config = dict(
    num_hidden_layers=17,
    hidden_size=384,
    n_experts=96,
    experts_per_token=4,
    d_expert=128,
    d_shared_expert=0,
    hidden_act='squared_relu',
    moe_layers=[2, 3, 4, 5, 6, 7, 8, 9, 10, 11, 12, 13, 14, 15, 16],
    router_score='sigmoid',
    normalize_top_k=True,
    routed_scale=2.5,
    balance_loss=0.00244,
    balance_bias=False,
    router_bias=True,
    init_std_router=0.017,
    lr_router=0.00129,
    vocab_size=19804,
    norm='rmsnorm',
    norm_eps=1e-06,
    tie_word_embeddings='early',
    optimizer='adam_variant',
    learning_rate=0.00124,
    beta1=0.9,
    batch_tokens=262144,
    max_seq_len=512,
    train_tokens=1420000000,
    max_steps=5417,
    dataset='wikipedia_en',
)
Below are experts of layer 3 (counted from 0) of a mixture-of-experts language model. Rows are named router (the router's row for the expert), down (a neuron's output weights, with its number) and show model dimensions 320-383. Each number is 50 + 10 x the weight over its row's rms, rounded and kept within 0 to 99.
After each expert's rows: a language model's description of what the expert responds to. This comes from a sample of Wikipedia text that the model never trained on.

# expert 44
router:66 51 53 49 58 48 49 63 57 58 46 36 47 38 40 35 56 35 49 40 53 46 55 50 48 56 52 54 62 59 43 47 36 30 45 64 62 45 38 56 47 64 62 46 58 52 61 30 51 49 34 44 57 44 61 60 41 62 34 48 55 61 44 57
down0:95 47 53 49 50 55 47 55 52 44 49 40 70 52 52 27 42 70 61 39 53 53 49 48 47 50 38 67 50 49 28 51 28 63 53 59 45 48 49 50 52 47 61 52 45 45 55 52 48 57 60 49 57 28 41 44 50 47 50 37 50 60 55 34
It responds to: Opening pieces and prefixes of split words, such as per, pre, post, pro, high, crit, conv, as in Em-per-or and Sup-per.

# expert 15
router:47 54 57 46 46 42 57 59 58 53 59 47 42 45 52 51 38 37 56 52 45 43 35 59 66 52 43 61 51 58 62 43 60 61 40 55 55 74 45 62 49 53 43 40 52 54 32 52 59 36 40 66 50 51 53 57 48 62 42 37 48 44 41 61
down0:66 64 45 55 48 28 23 49 50 50 38 48 41 50 50 50 50 57 45 50 56 79 49 50 50 51 64 49 47 57 51 65 48 50 28 53 51 51 44 54 49 43 56 49 49 24 51 51 49 51 44 59 52 52 58 48 51 49 62 50 74 56 49 49
It responds to: Digits, spaces and pipes in sports scores, statistics tables and lists, such as "AZAL 1 - 0" or "| 5 |", plus some name fragments.

# expert 46
router:57 53 33 46 42 42 53 59 66 63 46 39 61 49 45 47 49 32 62 43 47 45 42 41 61 46 48 40 64 62 59 55 62 68 52 55 53 45 28 54 41 44 48 50 61 53 54 38 50 48 37 58 45 42 54 71 45 50 48 36 59 51 55 42
down0:49 61 26 53 51 57 47 52 41 57 41 47 53 43 47 50 50 56 56 50 31 43 55 36 49 20 58 50 62 50 51 60 52 51 44 51 49 49 48 48 71 50 50 37 75 49 50 51 48 45 50 58 50 50 47 50 62 13 58 65 52 46 47 50
It responds to: Opening quotation marks, apostrophes and parentheses, or a word's first piece right after them, such as 'shark', "Home", (S, plus LaTeX subscripts.

# expert 17
router:52 50 42 60 52 26 47 69 69 37 48 47 48 39 51 50 41 43 48 51 53 44 59 33 40 49 56 66 58 42 38 39 40 49 41 58 63 51 36 54 55 42 38 49 60 49 40 49 52 53 48 52 51 56 50 69 40 53 29 42 44 44 43 42
down0:36 51 44 61 45 53 50 48 66 47 57 51 56 48 35 44 50 34 50 66 50 51 58 50 80 51 65 65 59 68 52 50 50 50 49 47 49 30 44 43 48 49 69 50 90 46 54 48 49 53 29 69 39 33 50 66 64 49 46 52 50 51 48 52
It responds to: Paragraph breaks and sentence-final periods, often just before a new heading or The, plus = marks around titles.

# expert 18
router:51 47 38 56 76 53 58 61 53 58 68 40 50 43 47 54 41 30 39 47 60 53 36 49 68 36 56 53 58 38 46 56 37 53 56 60 40 44 57 64 53 58 59 53 48 51 53 43 61 36 40 56 61 49 62 51 48 53 56 48 53 31 52 56
down0:64 27 41 59 44 50 50 36 24 77 35 53 44 57 73 32 57 52 49 51 51 56 51 50 50 40 60 35 52 47 51 51 53 50 51 54 48 77 56 34 54 54 51 47 53 68 50 49 54 52 61 63 59 58 59 44 50 49 31 47 47 43 53 37
It responds to: Common nouns after the, 's or of the for social places and groups, such as family, people, city, school, government, hometown.

# expert 42
router:52 49 50 57 52 44 46 67 42 35 55 44 39 52 58 60 46 45 46 49 45 32 41 44 50 53 42 60 62 49 52 56 52 38 42 61 63 65 59 51 38 41 54 37 45 65 54 48 42 52 49 48 73 55 69 65 42 39 51 49 41 45 50 38
down0:51 45 40 52 54 54 58 49 50 52 40 56 58 73 50 63 50 50 48 47 70 47 47 64 53 52 55 47 60 45 53 58 51 49 62 45 49 51 62 50 52 67 50 45 44 31 47 49 71 89 53 60 48 53 35 48 40 44 57 47 64 62 50 33
It responds to: The first digit 1 or 2 of four-digit years after (, in, or a table bar (1868, 1980s, 2006), plus ordinal suffixes st, nd, rd.

# expert 14
router:61 70 41 49 39 31 46 56 67 48 58 50 32 40 61 33 43 39 46 45 57 55 53 32 52 46 40 43 41 36 31 55 52 51 56 37 74 56 35 49 45 47 50 40 45 56 57 38 65 55 53 56 62 55 55 65 58 58 62 35 57 37 48 49
down0:77 48 52 47 60 51 37 57 50 38 56 52 55 60 50 50 53 44 45 43 49 48 34 56 31 51 30 50 44 49 27 49 48 49 38 49 48 52 40 45 50 61 50 51 52 46 52 38 44 50 54 52 46 49 73 71 65 43 51 27 31 53 55 47
It responds to: Colons in lists and infobox fields, id/od/ot/it pieces as in M-id-fielder and inval-id, and negating is/was not.

# expert 39
router:43 58 58 65 54 59 45 56 31 42 71 57 47 57 46 55 30 35 53 53 57 57 34 42 63 38 45 60 59 55 38 53 57 42 62 59 61 38 34 49 50 43 69 44 58 62 43 46 47 38 28 41 47 37 86 46 43 55 57 45 55 60 53 65
down0:60 50 50 26 63 50 38 41 44 47 46 70 51 49 48 47 52 49 51 53 50 50 31 49 41 47 53 29 70 51 49 45 56 39 41 48 31 44 57 38 48 49 55 51 57 51 64 48 51 50 54 60 31 27 62 56 72 69 49 73 57 35 53 70
It responds to: Nouns and adjective endings in names of institutions and organisations, such as Church, House, Council, Army, College, "Catholic", "Residential".

# expert 57
router:39 55 55 66 57 39 51 54 66 61 47 52 50 31 55 45 36 41 67 47 49 56 54 49 39 14 61 44 66 57 68 45 32 56 54 52 57 63 46 49 53 51 54 43 47 45 48 43 22 41 45 45 59 48 68 69 54 45 47 54 49 49 54 50
down0:49 50 49 44 50 45 49 48 61 51 49 54 52 36 36 37 51 57 58 54 52 53 45 59 51 50 56 62 50 44 38 30 39 77 68 49 48 49 51 50 51 50 68 48 50 50 72 48 57 48 46 48 57 53 47 66 52 46 29 50 43 54 43 53
It responds to: Word-internal pieces ending in a vowel inside names and foreign words, such as ra, ia, io, ina, "DeF-aria", "Marl-ena", "Ant-io-ch".

# expert 6
router:56 57 39 68 47 36 51 61 44 54 61 48 53 57 34 51 29 35 59 35 61 39 46 40 47 42 65 54 59 54 76 38 63 55 44 55 69 58 24 65 59 48 53 51 61 62 57 43 57 28 47 52 47 47 58 62 58 45 35 42 41 49 60 44
down0:51 41 49 69 51 52 58 50 45 55 46 46 51 52 54 38 50 48 45 46 52 63 57 44 53 49 46 51 65 71 52 54 43 49 45 50 45 67 52 50 49 50 46 45 49 48 28 48 57 68 21 55 44 50 48 53 50 52 45 61 46 51 52 53
It responds to: Opening quote marks and parenthesized party initials like "The, (D, (A, plus capitalized name words in institution titles (Federal Election, Institute for).

# expert 41
router:52 59 55 63 59 37 51 71 57 53 65 44 54 49 56 35 47 47 63 53 76 39 63 47 60 50 51 51 49 51 45 45 55 69 41 40 64 54 43 56 67 64 46 58 58 62 60 45 73 42 39 49 62 46 50 49 24 48 50 54 42 44 47 37
down0:41 42 57 51 38 61 51 62 50 50 43 51 45 50 19 44 52 49 23 50 45 52 49 48 35 54 47 55 49 43 53 48 48 49 48 37 58 49 46 52 47 49 50 47 45 61 55 61 55 73 55 56 50 39 49 50 50 50 53 44 49 43 49 49
It responds to: Short word-internal pieces after P or p, such as p, ub, ut, un, op, in rare names and words like Punic, Pembrokeshire.

# expert 10
router:39 52 46 52 53 49 49 74 75 65 57 49 53 44 46 60 40 43 48 44 58 49 65 58 52 34 54 56 51 59 48 48 48 45 44 51 60 73 55 57 64 49 38 37 64 48 62 39 59 48 58 35 45 46 66 60 54 71 60 46 56 58 47 61
down0:58 51 59 54 48 58 56 48 50 76 47 48 41 57 57 50 52 53 42 51 22 67 61 44 47 49 33 35 50 69 48 45 47 50 38 35 43 76 52 46 57 52 33 49 40 23 49 28 31 54 39 51 39 37 47 46 38 48 66 45 48 39 55 50
It responds to: Short letter chunks inside names and unusual words, often after a capital consonant, such as l(ang)ued, b(ann)ed, Gu(jar)ati, R(ou)vroy.

# expert 29
router:45 67 59 59 55 36 48 54 66 54 35 65 50 40 41 43 48 52 44 60 56 48 49 46 49 47 69 49 56 64 45 37 23 50 43 52 40 62 55 59 42 42 64 41 50 65 49 42 46 46 40 41 55 51 67 58 49 35 49 51 59 47 53 43
down0:26 53 36 58 42 64 55 55 43 59 50 50 54 47 38 49 47 53 37 39 48 61 47 50 47 63 44 50 27 59 27 38 53 49 50 51 50 55 26 58 50 52 51 50 48 37 54 49 49 66 50 50 73 53 50 58 27 45 45 59 09 42 49 39
It responds to: Endings like ian, ina, ai and an in nationality words and foreign personal or place names, e.g. Russian, Andalusian, Marianna.

# expert 50
router:74 56 56 50 53 47 47 60 72 56 61 54 33 42 53 42 60 52 66 39 60 46 55 49 60 56 62 56 61 45 51 44 49 49 54 59 54 58 48 50 55 47 49 56 62 44 52 32 63 38 38 47 61 38 58 54 54 63 49 44 52 52 37 38
down0:50 55 47 40 45 49 37 61 31 53 58 45 40 50 42 55 79 52 65 56 47 57 51 40 71 49 48 40 47 38 36 20 48 53 60 52 51 55 67 61 55 62 52 67 52 46 48 55 40 52 62 53 41 49 38 54 27 78 39 51 40 55 27 46
It responds to: Adjectives right after the or a possessive, such as main, large, different, major, best, only, original, in descriptive prose.

# expert 61
router:56 41 47 56 44 32 63 65 61 46 56 53 42 44 37 44 44 42 61 54 56 50 40 35 45 25 53 53 54 50 47 40 41 59 35 64 73 47 51 39 54 46 59 40 62 66 49 51 59 47 34 62 46 52 57 64 46 46 37 48 64 43 63 38
down0:40 41 51 48 61 50 49 41 45 50 48 62 50 55 55 50 50 49 48 55 65 73 49 58 47 51 52 52 56 48 49 58 53 51 47 53 46 45 46 48 51 49 54 31 82 49 50 94 53 51 51 49 41 79 47 50 38 35 33 40 38 63 49 68
It responds to: Full stops, closing quotes, brackets and line breaks that end sentences or list items, such as ".", "! and thrower.

# expert 60
router:66 66 36 47 62 40 40 52 56 58 46 56 50 44 17 55 58 43 58 61 70 53 37 40 58 40 61 48 51 39 56 38 55 36 47 68 51 40 35 56 44 64 48 61 54 48 42 53 44 50 51 60 49 36 63 52 42 53 65 52 65 58 48 54
down0:49 58 52 62 54 49 40 43 42 55 51 50 58 75 48 66 56 87 43 60 50 75 52 29 51 50 43 47 25 63 52 50 60 52 43 49 55 73 74 45 54 42 48 41 49 50 30 31 49 65 49 57 44 81 49 51 50 57 50 27 17 52 56 54
It responds to: Lone capital initials opening names after a space (S, T, C in Cifuentes, Tirith), and closing braces in formulas like PCl_{5}.

# expert 63
router:42 58 30 60 57 39 41 72 49 28 58 53 47 42 30 48 32 44 51 44 51 42 53 30 43 52 48 55 43 53 51 59 47 43 55 58 59 40 54 63 45 52 50 43 48 68 51 45 44 51 38 50 59 63 54 81 32 64 49 45 48 52 63 38
down0:40 38 55 43 47 50 56 50 59 50 79 52 39 47 42 38 53 49 50 54 54 53 36 41 15 50 61 48 49 58 54 58 51 48 52 34 19 48 50 39 54 50 46 47 67 56 48 49 66 75 51 45 63 51 50 47 56 47 47 70 46 66 65 48
It responds to: Full stops ending sentences, often right after years or numbers ("1946.", "printed in 1481."), plus decimal points and linkers like due to, based on.

# expert 24
router:48 66 39 31 51 48 54 56 48 58 60 43 45 23 41 62 52 29 63 41 51 40 43 21 50 56 47 48 52 46 68 33 43 47 35 52 46 53 42 60 55 47 58 40 57 37 47 26 49 40 62 41 39 47 67 46 41 57 35 41 51 47 56 51
down0:45 49 22 51 49 50 46 48 49 70 41 50 60 49 59 39 53 51 26 63 48 39 55 50 51 38 52 55 51 72 66 59 54 49 52 44 53 43 43 57 54 49 39 41 49 53 74 50 48 38 50 52 52 50 50 44 61 32 54 32 53 58 50 51
It responds to: Capitalized name and sports words such as Park, Club, Field, Road, June, July, plus season, team, club, often in sports-club articles.

# expert 21
router:71 61 51 43 50 30 52 57 44 50 35 33 55 50 44 55 44 52 51 37 45 46 58 62 66 40 57 58 68 49 47 48 52 53 40 48 60 55 49 60 33 48 47 57 65 62 40 42 53 52 29 65 44 44 60 50 43 44 55 43 52 41 58 40
down0:56 40 49 69 30 58 54 52 47 42 56 51 33 51 49 50 50 62 48 54 48 40 61 32 51 50 63 53 48 43 75 46 44 47 46 65 37 66 47 57 50 52 67 46 47 50 51 54 71 49 37 71 54 58 53 35 15 47 37 56 50 53 51 56
It responds to: Verb-like word starts and action verbs in narrative, such as un, re, ab, ex, "inv-aded", "ab-orted", "free", "into", often after "to".

# expert 0
router:50 60 33 60 47 50 41 75 73 44 56 38 60 60 51 59 45 37 43 50 62 35 40 34 65 53 55 46 56 49 38 58 40 55 28 46 58 46 42 55 33 23 48 57 48 40 57 45 56 60 31 66 43 33 55 47 44 57 31 52 52 53 57 43
down0:36 56 50 56 47 58 56 49 62 53 49 37 54 50 61 49 57 54 54 66 52 41 63 50 50 50 15 70 52 53 50 53 48 52 50 54 46 50 55 44 51 54 49 54 50 67 50 51 26 46 41 32 49 50 45 47 46 56 69 36 55 51 51 42
It responds to: Clause-linking words opening time or contrast clauses in narrative prose, such as after, when, but, still, while, under, before.

# expert 55
router:38 67 43 67 58 48 66 54 45 40 38 46 56 34 51 55 51 57 49 48 57 56 29 33 45 48 53 49 62 50 51 55 49 50 35 55 54 52 48 53 47 43 53 43 52 57 55 39 43 48 42 46 63 54 52 66 48 46 45 61 36 48 56 40
down0:53 39 48 44 65 53 43 59 46 52 36 46 33 31 51 28 50 43 49 69 45 42 51 46 57 52 50 45 52 51 49 51 50 40 42 50 57 48 50 49 34 66 43 41 68 72 40 51 38 29 46 37 46 50 50 43 52 47 49 46 60 63 50 51
It responds to: Opening parentheses and hyphens in tables, names and weather data, and a bare h inside words like Mayengbam Mensingh or Chaudhary.